python train.py --n_layer=14 --d_model=512 --n_experts=64 --experts_per_token=4 --d_expert=128 --d_shared_expert=0 --activation="swiglu" --moe_layers=[1, 3, 5, 7, 9, 11, 13] --router_score="sigmoid" --normalize_top_k=true --routed_scale=2.0 --balance_loss=0.0126 --balance_bias=false --init_std_router=0.0171 --lr_router=0.000249 --n_head=4 --n_kv_head=4 --head_dim=128 --vocab_size=46242 --norm="rmsnorm" --norm_place="pre" --norm_eps=1e-05 --positions="rope" --rope_base=3500.0 --rope_fraction=1.0 --qk_norm=false --attn_scale=0.0884 --tie_embeddings=false --parallel_block=false --init="uniform" --init_std_qkv=0.0197 --init_std_o=0.0 --init_std_up=0.0197 --init_std_down=0.0 --optimizer="adam_variant" --lr=0.000667 --lr_mult_up=1.39 --beta1=0.9 --lr_head=0.00578 --grad_clip=2.0 --warmup_steps=348 --schedule="wsd" --decay_fraction=0.71 --decay_shape="pow" --final_lr_fraction=0.05 --batch_tokens=[65536, 131072, 262144] --seq_len=512 --doc_mask=false --train_tokens=651400000 --steps=4765 --dataset="wikipedia_en"
Below are experts of layer 9 (counted from 0) of a mixture-of-experts language model. Rows are named router (the router's row for the expert), gate (a neuron's input weights, with its number), up (a neuron's input weights, with its number), down (a neuron's output weights, with its number) and show model dimensions 128-255. Each number is 50 + 12 x the weight over its row's rms, rounded and kept within 0 to 99.
Before each expert's rows: "raises" lists some tokens whose logits its average output raises strongly, later layers aside. This comes from a sample of Wikipedia text that the model never trained on.

# expert 23
raises: "ic", "ine", "ist", "ec"
router:44 26 41 63 15 49 39 54 47 39 53 46 67 40 23 58 53 71 53 33 46 37 44 59 24 59 40 53 47 39 50 41 45 59 37 47 62 46 39 38 44 58 60 61 53 56 65 30 35 55 58 35 68 36 38 41 51 56 41 43 45 54 71 41 45 68 74 88 48 64 39 42 36 64 62 47 70 49 39 69 63 42 62 89 57 63 42 66 52 57 62 52 59 65 37 64 39 31 49 59 56 61 41 50 53 62 44 50 58 60 31 49 56 72 46 31 58 33 45 45 33 45 68 33 58 62 54 54
gate0:74 48 41 61 47 39 62 50 47 37 44 40 62 84 52 42 34 46 53 43 27 66 31 47 55 49 50 64 56 49 41 46 59 63 42 61 52 47 65 47 57 59 43 40 50 38 53 31 45 40 52 42 42 58 35 34 47 50 35 28 51 76 45 52 40 38 50 56 50 33 43 49 43 26 34 43 49 49 59 41 46 37 72 71 63 65 55 46 44 73 37 35 54 51 40 61 54 46 64 64 29 55 58 49 45 74 64 68 53 43 26 38 46 53 59 55 51 70 82 30 70 55 51 29 67 56 53 42
up0:61 44 61 53 32 50 86 54 47 64 52 49 56 75 57 41 56 48 36 49 48 66 39 49 51 60 44 56 66 54 64 72 47 46 56 48 87 25 43 49 70 45 65 55 46 25 38 60 39 36 65 47 63 53 48 51 48 45 27 68 31 47 49 61 43 45 48 44 38 52 49 53 51 44 44 50 60 55 51 59 56 50 71 74 40 72 58 53 52 69 60 64 52 54 20 70 45 78 55 50 53 42 49 60 57 47 52 54 30 50 68 40 66 65 29 33 57 75 47 48 40 31 52 47 87 57 54 51
down0:48 56 41 59 46 62 57 74 58 43 46 67 62 62 41 34 68 45 51 64 48 23 31 52 44 56 64 43 76 53 32 27 60 43 39 46 50 54 34 67 37 38 50 35 64 60 53 41 37 47 42 63 51 66 44 32 67 47 62 61 55 59 71 67 53 27 64 33 45 35 44 49 54 58 33 41 53 20 50 53 47 63 47 45 31 64 53 35 75 72 71 35 48 50 55 34 55 17 32 47 40 61 72 67 37 59 48 50 56 52 54 46 38 58 17 55 39 51 55 58 47 59 36 55 57 41 45 44
gate1:51 62 66 76 37 40 74 40 68 40 62 58 55 59 37 51 64 38 38 59 39 53 57 47 47 47 47 65 30 31 75 40 34 62 44 58 58 56 31 49 24 51 41 31 62 45 43 52 51 33 42 64 30 51 71 35 56 60 33 39 49 53 36 48 42 67 60 62 65 77 56 66 49 41 41 71 61 57 43 59 50 48 76 54 62 30 55 59 65 56 52 57 57 56 56 58 71 70 37 51 60 39 39 55 52 27 50 59 51 66 28 45 48 56 54 55 40 58 41 53 46 54 43 25 42 42 49 65
up1:18 53 41 48 27 62 61 37 59 50 70 58 57 51 46 71 63 71 41 41 60 33 51 54 43 48 45 39 58 44 32 36 45 39 61 41 56 60 60 34 31 39 46 65 41 29 40 32 51 49 41 58 52 65 39 44 65 38 41 45 46 60 41 81 57 58 31 53 55 77 53 39 47 59 66 55 31 55 47 55 43 44 41 42 58 60 70 66 36 58 36 39 63 53 60 63 49 37 54 42 57 64 62 64 34 45 55 52 55 48 23 23 60 66 58 46 30 51 42 49 43 54 47 47 64 38 23 73
down1:31 46 54 60 41 25 50 44 65 46 72 42 37 44 45 75 52 20 41 52 42 69 62 57 69 56 52 41 38 38 50 47 63 66 47 56 49 49 28 58 62 61 20 46 53 57 32 23 50 65 46 33 50 41 60 44 54 49 43 60 50 48 33 68 36 54 51 18 48 67 40 31 37 49 58 45 46 76 51 62 58 56 46 56 54 32 74 45 54 32 42 39 31 45 34 56 55 43 44 55 45 54 75 54 27 38 43 57 60 48 38 51 58 53 43 53 42 38 46 56 43 53 40 53 36 41 45 48
gate2:67 64 44 53 46 60 53 61 46 39 69 47 40 64 53 38 61 45 39 52 59 29 35 59 39 46 39 65 21 59 52 35 46 69 53 63 54 68 50 43 54 55 47 50 47 52 58 51 40 49 65 51 74 50 39 38 55 38 73 46 77 50 51 53 64 55 55 53 49 60 43 57 39 71 64 63 58 76 21 54 68 53 51 63 46 67 51 46 64 51 34 53 45 53 40 52 58 35 58 53 63 55 27 38 46 28 55 65 36 37 32 43 59 68 43 39 42 51 37 32 46 41 72 60 46 54 50 35
up2:65 46 48 67 29 42 52 68 45 49 43 34 63 58 60 51 35 58 52 53 37 59 51 41 43 59 29 59 44 36 64 45 48 39 52 52 58 31 43 60 44 33 34 38 35 21 55 35 61 65 48 34 46 67 24 33 38 60 45 72 66 52 41 52 44 45 28 46 63 52 76 46 53 41 48 47 70 43 49 47 39 47 66 64 46 79 51 48 71 61 47 24 44 48 72 52 56 72 48 57 68 48 52 13 61 58 50 45 36 23 41 27 47 71 72 60 32 71 64 35 56 37 57 69 59 29 70 54
down2:53 36 48 65 49 66 44 58 52 40 41 19 52 35 21 53 83 47 45 61 60 46 53 67 44 35 44 57 45 59 62 57 41 18 31 39 55 18 53 48 50 70 68 56 38 49 37 50 63 51 40 46 54 48 49 37 50 33 49 38 42 55 48 46 57 75 41 40 50 41 39 40 50 40 59 45 55 39 41 45 72 55 42 61 69 33 52 47 50 62 35 45 43 60 49 63 59 44 51 48 29 90 50 42 59 57 69 42 30 52 48 56 33 44 41 42 55 56 46 64 37 55 33 65 72 54 72 34
gate3:36 40 47 36 42 63 45 49 31 47 68 67 53 32 53 61 37 29 57 58 62 46 49 53 44 54 60 62 62 81 57 50 58 43 34 31 50 56 78 64 39 69 56 66 69 48 54 35 35 52 55 38 31 45 48 23 52 51 33 30 43 45 38 54 49 56 70 69 61 38 41 46 45 51 62 19 70 31 69 62 58 42 41 58 47 56 33 45 53 47 40 73 56 54 34 52 59 18 49 76 59 78 26 50 49 36 41 42 55 60 47 61 57 35 45 48 54 36 54 42 68 62 56 38 53 32 62 60
up3:39 46 48 65 55 38 47 38 35 61 61 55 63 65 52 59 27 55 30 41 46 62 42 50 41 35 36 54 26 47 53 64 49 50 51 54 68 58 73 64 45 56 44 40 40 45 63 68 39 52 64 52 39 49 38 35 33 28 46 47 68 53 41 41 28 56 54 41 29 44 40 50 45 66 72 51 65 53 38 49 45 68 36 51 42 38 33 47 46 36 50 56 21 40 53 18 83 71 33 35 49 48 59 41 51 42 40 50 50 48 71 41 49 47 52 63 51 49 65 56 39 51 62 48 45 35 39 54
down3:29 61 29 64 64 36 60 63 48 51 56 44 66 73 61 27 38 31 33 35 65 53 49 31 44 48 35 62 36 57 70 27 79 56 45 58 47 56 49 40 48 34 55 71 71 51 29 43 35 52 60 53 58 40 19 49 51 60 65 52 47 64 36 37 75 40 61 42 47 51 45 57 55 53 54 53 54 53 46 67 55 53 52 68 50 69 41 66 53 60 70 50 40 65 51 60 40 65 54 60 48 59 66 64 31 55 62 34 67 40 59 65 54 47 57 80 41 50 51 47 60 48 70 56 70 48 56 71
gate4:62 40 36 43 26 32 49 54 39 43 39 68 38 55 36 32 46 65 48 45 62 42 55 42 50 57 66 44 47 45 25 35 50 53 32 28 51 53 64 65 59 72 38 61 72 36 45 46 51 56 50 35 68 68 33 54 58 56 67 37 53 63 57 20 70 33 46 68 53 45 55 65 38 64 58 33 57 51 43 48 60 39 55 42 52 31 35 41 34 57 41 62 61 42 61 57 42 59 41 46 80 48 48 48 43 59 36 67 73 67 35 40 42 51 40 29 47 54 50 74 51 53 34 26 36 41 46 55
up4:33 59 60 48 61 81 46 47 59 68 36 51 39 64 42 39 64 33 56 47 52 78 36 62 54 39 57 54 39 26 48 41 30 61 70 42 42 50 38 44 62 58 51 69 28 44 45 39 67 67 53 60 19 49 73 64 49 54 41 48 43 53 54 72 43 68 38 29 57 39 71 46 45 23 25 47 50 53 25 38 45 44 52 42 50 35 39 56 58 58 54 59 61 37 58 48 41 49 40 68 41 43 63 53 46 57 60 39 31 53 34 40 51 66 58 69 55 55 46 50 69 51 48 53 49 64 45 66
down4:09 50 37 50 47 62 43 38 36 44 59 47 47 50 61 40 39 76 59 45 30 30 60 34 46 49 55 51 38 42 26 54 37 35 53 52 47 57 36 62 64 58 51 57 56 47 46 37 39 71 49 42 51 52 45 60 65 38 58 54 48 55 47 26 44 29 54 44 52 58 36 52 61 53 44 66 45 36 47 65 73 59 45 39 44 63 53 52 48 55 33 59 50 52 33 68 64 41 54 44 26 59 66 52 43 45 37 55 59 66 37 41 46 48 67 74 55 58 53 67 52 34 26 34 53 59 46 47
gate5:31 53 58 23 42 44 52 34 40 41 71 53 62 38 56 55 52 60 61 61 63 51 20 51 54 36 26 52 55 59 50 44 50 58 37 61 57 51 44 63 42 34 58 31 50 59 48 34 47 44 44 50 65 62 43 37 46 48 40 64 15 70 43 54 39 46 57 57 43 43 59 50 56 57 25 76 43 38 49 67 36 49 63 62 48 44 48 45 62 43 69 74 29 30 57 72 45 55 54 83 41 60 64 70 54 59 48 20 44 49 66 64 49 24 29 49 50 49 60 58 70 49 55 46 57 63 36 77
up5:50 65 63 70 41 44 59 58 34 42 52 68 63 61 47 50 53 47 41 52 41 32 56 30 48 44 29 44 74 63 46 30 41 53 25 74 45 55 35 51 54 38 51 56 84 54 58 35 47 51 42 46 58 34 52 37 60 35 49 36 53 38 72 40 49 39 66 58 63 70 63 53 39 43 61 50 35 48 49 43 60 52 33 28 50 41 45 64 41 48 46 41 62 69 55 51 42 30 57 51 43 42 45 55 53 55 46 56 49 57 23 35 57 52 66 44 45 28 37 57 36 62 54 30 59 39 52 45
down5:30 43 42 96 29 49 52 44 49 43 77 56 60 54 52 61 48 26 40 44 56 51 78 48 77 32 61 46 46 63 56 49 61 62 68 31 51 31 66 40 68 41 49 61 67 27 38 70 39 61 36 51 68 49 70 43 35 20 41 51 51 57 59 50 53 55 34 55 45 34 37 59 37 63 50 47 76 50 62 46 57 66 54 65 63 62 46 67 65 60 51 55 47 37 52 58 57 39 35 46 52 48 51 41 60 54 73 50 60 50 62 38 42 39 70 52 45 57 42 53 59 42 44 57 62 46 52 48
gate6:53 45 62 49 52 59 70 55 40 71 32 28 58 45 53 49 69 42 27 22 45 41 52 39 42 63 47 57 68 43 46 56 34 75 31 38 50 38 34 54 63 36 59 51 40 44 72 43 68 51 49 56 74 42 51 40 41 66 44 42 50 43 60 46 45 53 72 58 43 69 21 49 37 36 52 77 55 48 40 59 49 41 49 77 59 68 45 61 57 72 57 59 48 43 53 55 58 51 41 39 26 27 47 58 40 64 41 60 46 55 56 56 47 51 39 55 57 65 63 47 54 56 24 41 51 56 52 70
up6:43 59 42 43 45 51 49 50 59 80 49 38 51 59 44 50 36 59 63 74 76 47 68 59 41 67 43 35 43 54 53 55 53 48 77 40 46 42 55 76 30 42 57 46 75 43 57 37 50 59 59 49 76 53 52 66 67 62 69 65 54 54 56 57 24 40 35 57 44 46 47 64 52 34 38 42 50 39 40 61 20 64 68 57 48 35 51 67 64 48 57 69 48 41 38 47 42 58 52 47 42 45 16 56 58 53 41 36 44 47 62 63 58 46 54 65 58 53 52 53 23 40 78 42 74 34 48 49
down6:49 32 30 37 64 91 42 55 43 47 47 37 52 38 49 39 55 49 39 28 59 71 51 46 39 48 50 71 50 53 43 50 28 54 20 31 43 61 62 53 57 69 52 52 50 47 47 39 71 51 45 37 27 46 49 45 59 72 34 54 54 47 56 72 51 53 49 46 71 70 50 43 52 64 34 48 44 38 65 60 53 44 50 58 48 67 69 47 35 55 44 33 32 57 35 67 47 55 67 57 34 57 51 42 63 58 47 32 53 52 36 55 22 41 52 52 57 57 41 48 62 46 35 42 60 54 48 40
gate7:59 60 54 39 42 62 47 52 18 47 40 37 69 61 50 46 62 30 44 41 39 33 42 41 45 68 55 38 46 61 53 79 47 63 22 50 23 41 59 51 71 49 64 51 78 60 62 40 44 34 51 17 55 34 62 65 47 61 41 33 54 56 62 84 44 51 53 61 44 60 61 34 47 39 57 17 58 54 44 43 49 36 47 57 68 58 48 55 40 49 63 41 32 56 32 61 57 52 66 41 72 67 60 63 51 73 38 85 44 41 41 63 44 35 65 59 66 58 59 57 31 70 33 26 51 36 30 60
up7:26 31 57 42 66 39 64 57 43 38 51 45 51 55 59 53 43 27 43 19 63 55 63 33 55 38 17 51 63 57 49 55 52 87 69 57 57 58 59 53 35 45 60 45 56 50 39 45 30 36 32 51 45 50 46 59 63 69 45 69 48 59 56 47 52 40 46 44 50 48 53 50 35 67 30 63 40 63 62 47 70 37 64 58 26 57 53 34 42 45 59 70 63 41 49 53 36 77 63 56 57 49 45 63 48 59 82 55 68 65 49 58 50 39 37 45 48 42 39 54 47 61 67 50 57 44 65 46
down7:58 45 26 60 57 54 66 58 47 48 46 49 56 70 39 63 38 65 49 30 41 52 36 46 46 64 37 52 53 55 32 38 68 45 58 62 44 49 56 55 46 49 65 50 50 37 40 46 38 34 51 62 54 34 49 64 69 70 62 40 52 42 56 65 39 48 47 30 70 56 51 54 35 64 39 48 57 44 49 35 53 28 45 70 40 54 40 67 65 62 51 32 40 61 27 70 48 27 52 36 43 29 70 61 24 41 59 56 60 56 49 67 55 43 24 51 71 57 51 42 68 25 75 55 35 46 52 48
gate8:55 46 38 46 47 54 54 33 30 51 58 60 68 77 19 62 63 61 37 54 53 63 43 38 52 59 45 68 49 38 42 49 62 53 40 33 60 47 44 70 62 36 59 26 40 59 51 43 57 64 68 29 47 34 32 49 46 42 26 45 34 22 56 57 36 58 41 56 59 39 49 46 50 47 43 52 59 54 80 72 45 53 43 44 56 32 62 54 43 28 49 51 58 58 46 43 48 52 64 60 72 58 55 31 40 57 42 71 55 60 65 45 62 33 43 51 70 51 45 51 41 57 39 42 64 42 56 41
up8:52 35 52 45 31 36 43 35 50 61 77 74 62 41 60 57 57 43 45 62 62 63 47 52 49 49 41 64 78 79 63 64 57 59 56 49 52 43 43 76 56 48 64 47 53 39 44 78 20 47 66 58 43 42 38 39 57 51 50 47 37 51 58 58 27 47 47 40 43 34 73 52 73 51 47 77 28 46 65 56 57 40 67 56 57 53 46 45 54 56 54 49 64 38 39 67 57 51 39 59 71 28 51 61 54 58 60 49 57 59 63 43 65 48 45 25 65 65 60 62 58 54 55 45 48 49 42 53
down8:44 55 49 65 45 49 38 54 61 49 64 38 41 55 63 49 42 50 67 45 54 38 57 48 45 47 61 40 41 59 38 23 42 38 54 42 43 50 44 21 34 35 57 69 56 55 38 50 46 41 41 65 47 72 63 57 53 25 46 63 55 47 46 35 39 56 63 35 52 86 58 74 56 55 78 69 35 55 43 51 32 53 61 50 41 61 68 63 44 52 37 45 48 39 37 49 43 41 72 52 64 48 50 40 52 51 59 34 12 52 61 68 39 31 53 45 46 39 40 39 52 34 48 62 44 37 54 52
gate9:73 45 41 45 29 68 47 37 59 69 39 28 41 47 37 10 67 51 63 62 46 49 51 70 58 64 49 52 50 63 57 65 75 86 70 43 57 74 41 49 28 51 23 60 61 32 48 56 56 39 68 63 70 57 53 45 61 33 51 55 40 60 54 34 49 37 52 59 48 29 57 53 51 27 50 42 43 46 62 52 47 51 64 45 54 42 56 44 57 63 39 57 76 40 58 40 59 36 48 49 65 63 34 42 46 44 40 55 60 60 60 84 43 46 54 38 49 57 40 52 39 49 39 59 36 34 53 66
up9:69 44 43 48 35 45 51 56 77 62 37 50 39 66 73 52 45 65 53 64 67 50 72 68 43 71 55 36 52 42 52 17 64 33 81 38 35 44 55 43 66 71 26 54 34 56 28 45 70 38 43 52 46 56 45 43 50 55 54 68 36 44 52 72 72 37 64 45 65 47 72 47 53 46 52 54 55 31 38 61 73 54 33 41 56 67 53 47 50 36 44 52 15 54 58 43 65 60 64 68 56 73 36 47 46 43 43 59 42 56 37 48 63 58 35 59 60 46 42 28 60 45 60 51 68 73 60 31
down9:37 54 62 31 58 42 61 69 52 47 55 26 40 63 32 78 47 47 33 51 32 44 57 60 52 35 39 38 46 47 38 47 48 54 33 64 49 72 52 43 54 49 63 53 57 46 58 50 49 58 45 54 43 43 50 56 35 53 33 50 56 61 65 73 51 63 48 53 73 65 60 52 42 70 62 49 38 42 55 60 39 25 49 63 53 35 61 40 38 46 55 56 55 47 50 52 60 56 63 41 48 67 55 36 49 51 34 57 55 61 26 75 47 78 57 70 42 44 59 33 39 46 32 46 23 50 44 65
gate10:56 34 50 48 29 66 42 47 50 34 50 57 58 55 49 26 58 49 41 60 34 48 33 73 35 56 47 52 46 54 42 54 31 50 36 26 39 52 38 46 50 57 62 44 52 41 55 58 50 53 40 41 42 35 59 42 46 48 40 24 53 28 56 48 62 54 22 60 44 63 52 55 53 63 45 66 64 39 38 73 61 30 77 70 53 63 50 55 45 37 58 50 43 70 46 59 54 39 61 70 72 64 55 49 42 48 36 55 61 54 46 33 73 64 57 66 56 50 61 31 46 68 46 30 25 62 29 48
up10:52 47 55 45 59 66 69 52 30 45 40 45 55 43 55 39 49 51 55 58 43 65 67 55 51 36 53 47 61 45 65 62 46 46 51 40 47 51 39 57 27 45 61 43 41 61 58 48 63 44 54 54 56 38 46 37 42 70 49 51 58 53 42 28 59 46 55 43 58 78 61 50 60 45 60 31 47 67 34 55 57 68 56 43 35 75 75 65 67 59 57 45 52 43 66 63 71 54 60 46 45 56 48 57 54 48 53 67 41 57 60 46 69 31 51 75 46 57 33 51 47 46 46 49 76 52 58 39
down10:64 59 65 35 37 53 62 54 67 35 57 44 49 41 61 41 46 56 31 70 63 43 22 58 56 62 70 47 46 55 26 38 54 56 45 35 53 45 47 39 54 69 73 43 35 35 35 42 66 41 67 31 44 52 67 46 33 57 41 53 42 63 32 49 49 58 44 63 46 49 41 36 52 42 64 59 57 46 50 31 57 67 53 40 56 51 45 32 32 42 67 54 43 51 59 47 28 41 59 56 41 71 47 41 34 41 43 64 55 43 71 46 50 43 44 43 47 52 45 63 57 46 23 61 54 53 32 53
gate11:46 18 25 59 62 58 63 47 49 52 54 69 29 63 42 30 23 58 35 48 40 72 45 41 55 64 67 61 38 46 40 28 64 53 35 55 26 46 37 65 56 52 57 41 41 65 64 51 52 42 54 54 35 52 62 52 27 35 57 60 46 40 42 24 69 54 36 43 55 46 54 43 63 46 52 49 53 58 33 64 43 29 48 51 44 48 86 71 26 66 45 54 59 51 30 68 36 54 41 62 44 70 37 57 45 62 58 53 62 48 33 42 50 48 59 71 47 67 54 53 76 65 58 45 61 45 41 48
up11:54 50 54 60 51 58 42 40 52 38 53 50 47 36 44 36 91 63 49 48 58 73 38 41 29 50 70 47 29 66 58 42 51 20 66 51 29 59 56 64 51 61 62 43 39 68 45 42 46 61 50 59 35 51 63 58 24 65 44 65 47 46 58 36 54 36 35 53 23 47 50 63 41 47 54 54 80 41 41 53 63 36 41 44 64 42 63 55 54 35 33 51 51 51 79 53 59 56 50 64 42 60 55 42 35 48 49 44 59 44 47 54 49 58 56 49 61 48 61 55 56 49 49 56 49 32 53 54
down11:53 42 42 60 58 42 49 44 32 40 43 45 52 65 61 58 48 48 64 31 54 52 61 55 37 50 59 62 42 44 57 48 53 44 55 53 41 53 60 32 63 58 53 47 50 48 56 41 49 49 36 65 47 53 53 56 62 70 43 68 55 38 87 59 57 50 59 49 50 35 31 55 46 51 37 48 47 42 66 61 49 57 62 58 78 38 51 61 45 44 43 60 70 54 51 35 30 40 56 62 54 45 39 50 85 63 41 47 43 35 55 52 62 49 55 65 65 64 45 22 43 38 69 46 43 25 56 54
gate12:40 53 51 42 59 63 70 51 43 49 56 57 54 57 52 42 69 54 60 53 55 46 54 49 35 40 39 51 40 60 33 31 39 31 50 70 59 56 34 56 53 44 60 62 68 41 58 45 45 60 65 58 36 37 39 58 42 47 50 25 37 74 54 39 59 78 75 65 48 61 52 37 59 60 32 55 37 39 71 50 40 59 33 63 75 65 33 71 62 58 35 58 68 62 36 44 43 53 49 47 73 54 36 63 61 43 45 51 54 71 41 42 42 69 58 51 54 37 48 38 38 49 68 48 81 29 48 51
up12:35 56 47 92 57 57 58 58 50 45 45 45 60 50 39 59 34 73 40 51 37 47 54 42 44 52 46 59 50 49 35 63 67 50 77 47 67 47 61 31 51 56 49 40 47 36 49 68 58 48 49 89 45 50 40 45 41 24 21 33 40 47 60 75 57 54 49 42 20 57 36 38 42 51 64 49 49 24 42 26 61 75 49 63 58 42 68 48 53 34 68 58 66 50 52 61 49 53 43 52 47 61 65 43 37 55 50 34 47 59 57 46 58 54 48 30 21 59 51 31 35 43 54 59 63 56 54 55
down12:45 49 51 87 47 52 61 53 46 41 71 42 46 31 47 66 38 45 51 43 42 53 56 57 36 41 39 67 46 51 59 51 67 44 55 39 58 52 53 33 31 46 44 56 48 49 42 56 32 50 47 50 34 24 36 42 35 48 48 57 46 46 45 37 16 48 28 50 39 44 34 57 58 48 56 60 37 31 78 65 47 61 70 52 41 58 67 65 51 29 39 42 39 38 53 28 37 38 57 77 37 46 53 37 32 57 54 33 74 43 34 51 44 58 49 44 62 53 61 46 36 48 50 49 51 49 54 46
gate13:51 59 39 82 33 45 40 52 45 74 40 66 77 42 30 65 54 69 53 54 51 40 32 39 45 38 33 42 52 67 46 53 54 56 42 52 29 58 42 52 57 44 51 48 58 50 53 65 58 67 60 42 50 46 53 48 78 51 26 53 55 45 69 70 49 39 57 53 35 52 52 53 49 61 59 38 44 28 45 50 39 48 67 46 38 71 56 39 46 52 49 59 78 63 63 45 44 30 59 42 33 71 47 50 51 63 68 43 34 24 26 53 36 30 44 56 21 53 58 34 52 33 64 53 78 58 43 42
up13:59 64 50 55 36 35 36 49 36 55 61 71 63 50 66 43 54 48 61 46 45 47 43 32 56 53 70 39 55 68 35 65 46 59 45 66 57 49 74 29 59 42 34 55 53 49 68 40 54 44 45 40 39 50 58 56 61 62 54 45 52 40 40 54 57 72 68 69 56 44 59 47 59 61 33 48 38 66 53 72 50 44 54 48 48 55 48 38 46 64 43 31 43 43 48 43 56 60 41 68 52 35 41 66 48 56 40 61 67 35 50 56 45 48 49 45 59 50 74 61 62 63 59 61 47 46 45 53
down13:47 63 55 61 62 42 40 63 56 53 68 55 27 42 59 85 49 57 54 59 47 69 48 59 65 44 47 51 58 43 69 49 54 41 31 54 67 23 33 51 37 47 49 48 39 59 40 42 79 59 33 63 31 42 52 42 31 63 37 58 51 46 28 54 77 68 53 39 52 25 32 37 41 39 62 35 58 48 53 36 49 52 54 39 23 49 55 31 62 55 55 77 51 63 48 41 38 60 52 44 74 51 74 59 58 62 72 25 40 42 36 47 49 33 48 72 71 32 35 38 55 26 43 62 76 52 56 60
gate14:65 64 59 40 36 50 60 61 46 62 59 49 43 40 32 60 59 57 60 16 48 48 42 52 54 51 48 37 74 44 51 65 32 79 27 56 65 49 55 49 30 71 59 47 45 57 56 45 76 47 51 59 74 44 46 46 39 74 48 58 39 48 55 67 38 31 62 50 67 50 70 62 52 38 66 30 78 48 35 56 58 41 50 78 51 54 60 71 55 68 52 47 51 37 33 46 62 51 41 44 43 46 57 64 44 28 40 50 51 65 53 47 53 60 31 40 62 67 50 47 67 53 63 62 60 69 58 60
up14:42 53 40 40 64 33 50 51 64 66 61 69 60 51 51 44 68 29 45 55 60 75 66 69 43 36 45 76 45 64 61 52 59 27 56 37 33 60 49 69 48 31 58 55 60 48 35 72 38 54 72 42 17 61 45 52 39 65 53 47 52 51 43 39 50 51 46 53 69 55 48 62 56 60 58 70 40 34 65 46 49 51 56 55 43 61 57 47 38 23 48 48 37 39 48 46 59 55 51 72 92 69 57 23 68 30 48 29 55 23 46 43 53 54 63 45 41 32 36 68 31 56 61 63 26 57 33 52
down14:37 48 47 52 58 25 35 38 35 45 66 53 38 43 62 53 70 58 59 38 60 38 66 64 45 71 48 46 34 49 70 68 34 33 75 52 35 44 32 51 22 33 39 33 45 52 38 55 60 51 52 39 41 42 58 54 53 40 52 45 59 48 50 55 39 37 55 50 31 38 71 36 43 70 56 47 56 59 52 77 46 55 53 44 55 59 53 50 57 59 54 38 45 39 50 80 50 46 21 41 68 32 60 44 53 42 46 24 59 54 49 62 67 59 47 39 70 42 63 48 42 44 55 69 63 24 41 61
gate15:47 75 52 67 52 62 31 35 61 35 50 55 74 30 53 44 48 73 36 56 79 53 47 27 49 43 51 46 52 39 57 35 60 47 53 33 55 55 61 50 60 34 27 53 44 68 60 48 51 55 39 47 46 57 48 42 46 66 62 41 37 60 44 49 66 31 50 67 44 53 65 41 40 55 86 23 75 55 54 51 60 40 64 57 61 46 60 45 48 57 49 66 22 39 67 49 62 40 52 63 68 67 40 53 37 42 60 51 57 34 54 71 68 64 46 50 61 55 46 69 40 50 55 23 60 53 41 68
up15:49 46 51 60 64 29 29 44 33 37 40 49 49 30 38 60 31 48 40 43 63 40 60 56 60 40 36 65 40 44 45 40 43 53 62 78 69 36 63 35 59 36 44 61 59 53 67 67 71 55 52 63 50 48 59 49 56 65 61 56 52 51 46 47 57 39 54 53 65 59 54 53 42 56 72 39 67 40 29 48 44 54 56 62 48 47 45 46 61 55 44 47 50 34 78 40 30 19 57 38 51 36 65 57 30 49 52 41 58 64 51 44 54 43 59 15 37 52 45 51 56 36 56 59 60 61 53 52
down15:55 38 64 61 59 29 75 78 52 46 36 30 49 51 48 48 82 45 66 32 81 57 63 48 26 41 45 38 57 51 49 40 57 69 53 59 58 65 45 48 44 46 54 46 56 47 47 38 29 47 21 47 38 37 39 38 58 58 43 51 41 58 65 42 51 28 63 32 63 45 59 45 49 52 41 21 38 40 34 50 45 53 44 88 48 60 60 47 48 50 38 40 49 38 17 41 36 42 59 24 54 54 43 63 50 39 55 54 44 56 68 56 59 43 31 62 61 40 39 31 49 50 44 45 56 43 51 63
gate16:49 21 54 25 42 37 54 49 49 64 46 64 30 55 38 51 39 35 39 68 36 55 49 62 54 46 60 65 39 46 54 65 56 45 40 45 51 39 77 60 57 46 43 69 55 31 38 63 56 46 59 58 55 40 47 53 32 60 66 51 56 63 48 41 46 25 53 66 43 80 60 56 51 63 70 45 57 28 46 66 71 62 52 66 50 56 62 59 15 67 62 44 37 50 28 60 45 36 44 46 64 61 69 48 54 38 40 58 52 51 27 72 55 49 81 35 32 35 47 74 29 35 53 51 50 60 52 74
up16:52 40 41 36 53 51 32 56 57 53 72 33 49 61 50 50 32 47 63 52 78 51 44 54 43 48 57 49 56 60 29 48 59 63 46 53 47 40 79 57 66 54 72 73 44 46 46 41 50 48 36 55 59 64 65 65 54 56 56 56 61 48 54 27 37 43 60 61 49 58 68 64 44 48 61 32 43 61 36 64 41 53 50 77 38 58 51 49 47 60 48 50 52 50 36 50 47 44 42 53 53 45 52 46 45 38 28 51 55 24 33 65 42 58 59 49 42 33 68 44 52 61 38 53 58 28 56 67
down16:58 49 33 47 41 53 43 43 57 52 73 45 49 34 72 50 55 47 49 61 43 62 59 49 46 59 54 55 39 47 49 64 63 48 46 55 54 55 29 60 40 49 32 50 63 45 43 57 55 67 91 58 60 50 55 38 68 64 56 50 82 49 69 64 48 51 44 33 63 59 54 72 41 71 50 62 47 56 74 37 35 49 61 43 47 23 31 72 51 47 48 38 40 54 58 51 66 59 25 47 55 39 60 49 46 42 70 41 41 58 53 53 69 58 68 45 42 50 42 39 51 31 64 40 48 43 44 48